Weights of a small mixture-of-experts language model, trained from scratch on English Wikipedia.
Size: 9 layers, width 128, vocabulary 2048, 40.7M parameters.
Experts: 64 experts in each of 5 layers, 320 GeGLU neurons an expert, 1 pick a token, a sigmoid router.
Below are experts of layer 6 (counted from 0) of a mixture-of-experts language model. Rows are named router (the router's row for the expert), gate (a neuron's input weights, with its number), up (a neuron's input weights, with its number), down (a neuron's output weights, with its number) and show model dimensions 0-127. Each number is 128 + 24 x the weight over its row's rms, rounded and kept within 0 to 255. Numbers have three digits each.
Before each expert's rows: "comes after" lists some tokens at least twice as common just before its tokens as in all text; "raises" lists some tokens whose logits its average output raises strongly, later layers aside. This comes from a sample of Wikipedia text that the model never trained on. Tokens count by the router's weight.

# expert 17
comes after: "\n", ")\n", "-", ";\n", "0", " /"
raises: " S", " L", " D"
router:099109140101133117142128105120164157141135158108112101117135133113172131144174104149127121146155142083111066099098166103094107126104103132118083122128120131120129157118088146137115155121149076109110175161163082126126139131130107133138117097109145144164106149089132120127115165144151100098162140167100164113148087171117092162146126125141082104129164148135121132134133138121127141162096
gate4:125114137125157145121141140155105123126099087093101129100164130135113134156148117147112159123153129117117116119143154149121102123120149153125112124125101128139099142135102165142091129108126112108140148157135130172148124114139101112148113162106157076132148163131139175149088146124173079120109131171074148135114122083097186128060117110125098093152072143145119143083126126158152129150143
up4:104173186110112138124155138126082138160143125180109146131165078126107126126104159149107154104108115172140152114101154136120129141132112164124143138088138124113116120099174134087114100119124187158095108106115124150132134120135150137125122147136108179127157137137109129143096113127140142179158088119126151066154121130114106140137136164126129141119112103073131157112123145111105091086131
down4:118122139173131193126137110134155129133121090098136146132169106106133119129180127139082122134148083179115159123157122109132162133136154139094140114138166100130142086132082112142136148135125088155146092119099137158166122083150138109134117138121073081114155119172168162126116138131083116119114161110149100088146122141120136114107123138128131137169109103121114091128162127114146132101134
gate5:092151169132108172123092153102095179122079137131169086100133132129108136151129169151129099133101093127098120073121100103143118162117105124150114126099101121128144139138087089122129122138155153144125161101124133139136088171140146127147137133128164104121165113112094155097093131161131078126155108100131150133132093139108073127110109125131112157129135124134097156162175133115121142162115
up5:190136089159138143075140100131155145131137138103148181148105133128118128112108098117139132141166132113147131159127101149133129119111123135076124165134098132126110157176133094156113103106129138084112137162137143144139098126143131113109133106079088159153096109107104129118177125075153155122109139086124109147122095140121140152159155079166140120126144131151121099117140129151129106073098
down5:126144142147208105093120147128099143155123142131108104127145144129106106158153117126142139132108102128147153093115126121114096116162102121080150137135128098166152116105152137141155114112131152110101105088137132095113119116137094186127118122095117104138128107164149131129106148158090150142160180177086173164131118076093082111121121102102144140142144102144123133118154109128144149160103
gate6:152105121151122152144141108125121091154104103136170113136152125104121147129146132086133115102095129106121120169127124166114133114113104142067143104087154181092143148123080109108159145164105126188103144132171144137126146144158133150128150143124147125095114168143096107104084085161142132147131122133141148131126084105163130116104118156157122143133101116119176077153150116153091120124121
up6:131176125118134155115125150153136092085131103150114109127121141070157149165089105136101158121123113136142165081122108098174141132152149152185136156101123082090157069129124103153131141124094154126157111167081120108137172110108099104132114156151133106146154123119158121135123130123122126129135133105115082101136181136121162151110102151121150101142124131142120170136124119106132142133096
down6:122115152081165179103164107084087120146148128125135097165121101093135092126115175151122115149164140091156110114095156146184137138120100126111123115106154105095132138130116159119118106136149168108129099111134125121104156136079111111080140106106123106141167129136123139139164128116119176166144096127127131142196109150112107164107135123158135129120130140128132089085126120134167113129127

# expert 27
comes after: " ", " (", " in", "19", "In", " La"
raises: "10", "12", "15", "14", "11", "22"
router:134134135171093124135111155100114141078171147109102189104104156118126130138127128089121149118122106146131112128093101152154172114116138144134151141129169146103106157165136102113126103148130127157156152165107121173135101145169120131112135152115092109133148142127094160106105125112133107116113087104107158152085144148118175085102138133132106079135144137087136104108124167097097100094128
gate5:154076144111168136132104110132147113111166160085147103151152111115139132121122118103148118108170120098085151100086178139140144086131109116136121128136125140158145154116103153134162121135153128147127125139129180131083108143152123136104156110113125116124141109136137148094159073138137111134125133144085115127087098121074123136108106191129141107130085103183089108098126143165134138124145
up5:124148127132127095110134171122124153167127120153121139090109115157114170123123149175104153148097138119170115123136084135142124135118169163126130094095088108111112104148185094108122129120109130125108148111169125131145129106099122137141116162181128154174139149161142133131134137127113143149142113092133095128109155126162142166169140075147083158123177155125173115136134127127096102136081
down5:168121127144086169142094084149120133148168081121107148139117109118118122176158116114133134132136129189135130153140120137095121165136085147151104130095127124127124130145125159080120099109102149125148123135105132101123133104100158118128133152082106094117113103117153137140149128094137092117176131127151177126211132093096143111105136138117129125118158079146132114112159127107139162154137
gate6:153112123085154124150138125128125118106146106161116125080140091105118138092140097180140103133124134103122104119098139135121137134136103129126123079106122121146132138143163117137119114106123098119133176080133145141168088121114126134135142077126130136123206111147139123126103144108108129106091086123105105113090132152146104136118126178098113113091119184175158070126158127098157111131117
up6:148130090101096133149130145079071123132195128129139142147159146140064109107103149129132144124124139128105139106088131130125101165110141140108135111170139106141148150108149090140153094149170140103117135128148062116136128154151163138162088151132098138103145141066146110113108169149126100140121122107142151150112122094113095116127132102119140094133117104116092158102127106128154140128156
down6:175129101076127081138113085132125165111119154128159111148130079113102134107129125187135161114129150146099118121092146102122123153171115137157123127136135133097131140108099127125155133147098124133121138075128128159107106094108153080112137085155112150110127157119094164122154146130129128126154151140151116141102098184113138111155119149118142147139132147155130136151135105064179145107169
gate7:119103149101132134119094120123124127148091129162128168102123130124112144109130120159135125121160156132155134114113150165128143137127136107126096150071164139152073095120048105125159103169130121132123153103106176121105111175175115137113145125124144126146121077095122092121144113098135144185105099124104122162111144123132100117133179110122119120114091124163151139132074126149119120158118
up7:145118118137147180114088125111153137147118136102114105140100128114154117096118103106124105085115138130120159106139120169102148132124152141123152103106112154147105159139094160104152116118128118087106131136115101111088088144133141124132178153195122135158102116118146111104139150120143166149129106128140118133097190114135130154165159062132100128109122109156101106118074086159110095153123
down7:065081149172148154099114119106106141121137113118128115122172173100103149110133122125138147119122129124106129161107148131183081153133097154167142145130157133126147093120094130114092150117141102101165107136147131126139156145130139125152127112114084149129130144097079142134163127133081104132115137152144080141138079142124086129117153159166161090140153105129153107169156161123113124113118

# expert 24
comes after: " |", "|", ";", "andid", " P", "ersonal"
raises: " |", "),", "==", ".\n\n", ",", "19"
router:131115111155143097152104132112148106099118130155112133114143115105114133113129132130129156084146101120145150146152118132066097088140115101142096128151079127121138137148141137145151132182139117123140186095121096129111149112110149161143152087166097105157128097132139169101129114115149133139160180130084108095117105104130109153153204137174090096135135127163105138131143149116143134134099
gate8:123141157111114183140123113123183094138149125106107162139146115111135094108119143128149125100125110165158163067166124090097080116122088116144094119128093111150160142122147147155135169097107140097140150129120091141105101117158154117098118138065084136139133123138100118126144141117111146138124163134105096143146141121128160144109159108151115139147139148144147156112105179123131092171098
up8:152124148109133143161085111150149087100089134134131174152167166124154145125162118106093112078124103117141140129125164148096108089114114125122127140113168117121124108099128120072170123162123134178152110128143112096135135127142160150131132111138147179118149124113102117097161101120128122117068121116115132139086124177112119108142135143116090097142166071121127103124170122141098106130117
down8:111121128130150112156129152127150133102113135138141115056133163153126157127119109110150080131104156138154093145125147158131171134141152127107104120089113099142122132146076180120194129175100110149124129117154119099117100151134080094146119128147130102116131129073114140152097118183149120169130115120118143143081134114103120132156124145093102106158132128140108148172164107136111140121153
gate9:133131111112106154132170131182182104133166097139081144137113110117122116136143125120168161110130077131134148132148149130116121126154163149123086106135085108128175130109119148101186127123075138096133112129108085135157101174097119165126145116106130135095101116133150130153137130118128094154105178148136123104101116117160113094098135108148089157170153118167111155124117109135134144115125
up9:123121160160137118144088107069102141147101136130152101120092121115132161144116150142092156150102154110180102147122113153167135152081109179145119143081190149143093141106114111105085151139147139141186142121122150143143127101145135073124099177145121108143146133132131105124151128138135138141107074143106108154120143157124136139137092115113140079106116134128149142142124127163112109127126
down9:141097144190120115153104134146144077143132123126171104131092125111191070147145153150144133142164104107093122111140152094102140109157087114137132097123109148130149134111137147134126118146125155120163163181151101141142061155109140109126153114143150184124123124142167142091108102095105143112111116102123126134131142111094118076120115171124115124155135165124103128131115154115114119124124
gate10:152151136095096169132135108149109107130149149124121094113143134074142134110136097119115133121155099133123167153145105078157082159118125140112110104106129102126121132113145128133151109090139128176126129133132121159135129150121071125149147098157112135125116123137139191175185111142120161158113131133109144097130104130093117108082182133102126116095110134168112148107142126115106102196130
up10:141123122051139140102132129115126093154115135150106140130132154156149185115135177162105180121110115093151157133100146140157098106114120088135127133129092101127168121136161163083125139131181120090100133073137122123110117147115132124096144116107114157158187130144140086121131120124113124150097101128124110127139092133123120103146124130108074119155110106141103156156135125157118165137143
down10:149100103159092083135150110132140193110140111107119176116162123145129119119148098155093082145139134107139125130118134134181097120120124186152154147134087122139118129111088126103154117156115163157131135087152177106174106173135118138167104125134087124108128090085130139125143095123155125122153146084128130128130134136106117125151125070130142135119118123118152099159147114158116101136105

# expert 40
comes after: " |", ".", "6", " (", "1", " \""
raises: "K", "S", "A", "D", "T", "J"
router:169107117116135115128137127147086162132106141106120094121135123139123136145153093177157105154107089118124153123110152169103134160133084139108159138105127122133112103113172153082131128119165111072132135137124112101140103099116102094155070112141129164114147118171163104122152100138145115170118124106127121116197152122124131117135122114129175104165118121123127144099078103149086133133151
gate5:127124144103093142122132129133096099107116182196116123098092127156113112131108148150133172118149128152132164119139165137123117128105109127144151134069153085115099122121112149155136155092145090115137133111137162076113100119155124094134104115094147137168142111152126143160136163096124103121086109136114130100121146092167104144063100102116078133127137131129129095122126100159144112138145
up5:130177146131156119137055154142168115129115096103168124133121109117148114133131114118114119096097107104146081158120107136101112123120146163081127136093147169160133091095148132119133173152142125115137121087103108160075118154138135116111136145125143169111091087138103139092093136137131134146147129126160115122130138106138133116133135105097137181134155130090119137117071093106126178122109
down5:133107166101123137095118124102098142152126128158111143103127092096142147129124132138137091136065147150158138141158106144165111093161098122177073139146115151125136123130168175172147105151119133105126119075132127090111151118138155133127125123076111113134133119143104108114173090141123119162099147120132137103160112124141163153082107140130140134105151171137147073154133087138151119125143
gate6:110163065158136137127133153086126124130062125170125115161131136096101106137174134144151123157120103183167144102077095088092117151110153129113092111138124104120155143120102097085154149090133114106121141108136118123143105125127125127109134122085110151113130095144103092139107134130136111144096145124130127116133110118116087137088102143128152127168125133150108143134124100123189154173143
up6:123115189113112118087139181173140169110178131125148175139121135160155113100131115080107135098119122111132133194114164126113149115127097100112146172087125152095127096141151170161077112133116169186123148154134112128130083129097106123125167111134111118151112130120135128128126114121134152126099131137152138132095121110092129125144142124155105114112112115155126121145151113167120129087143
down6:112145090145136161052149144113143086142116071095101126145146143110123144114124129108119139162144161150120084126146145175099117142107096091121130170150114119110188166145110154151096147154087125095111145143128134134138119133111132188119137146096128135144113111117129123137127140134078126134100106097139147149130127111107099171115112149115129144141129159145119111130138074152147158161089
gate7:111113128111140154093119134136107173108115101114086110156160118180185098135149173126123116142117177093096104140127158142131122128115102132142138138106100120166122137144084149120127112095129160144127176141076102132133109123127125183128102136122106118138124129115128145115128133171156158127119148161161102154104145137082106089159124103133140161177155108108113112129140107163097157100163
up7:166118092113111126133111082150128132132150167119140127165150142157135089134137091034166105087164099113108148121119107146099139149154097129137119123136139171107173126156100141131106119115141098128152097153119148091096112152106156176139105126146129159111151133130119113126135120110159114125109170156107116137131130153117166107115156116096149138125154143066135096128162127113125162118129
down7:122137164131143147137133125136129118076146107144150152124163136062134131140117120142166127146118122112134154157116119137092116121186168110156122136156160103093175150122133101129158153109134152129159137133131144078129145140102082160131092169160124102146127139128104130075155143105129106151122161156119092088153109104128098114083135124153087110140086118136104143126128147082088108112131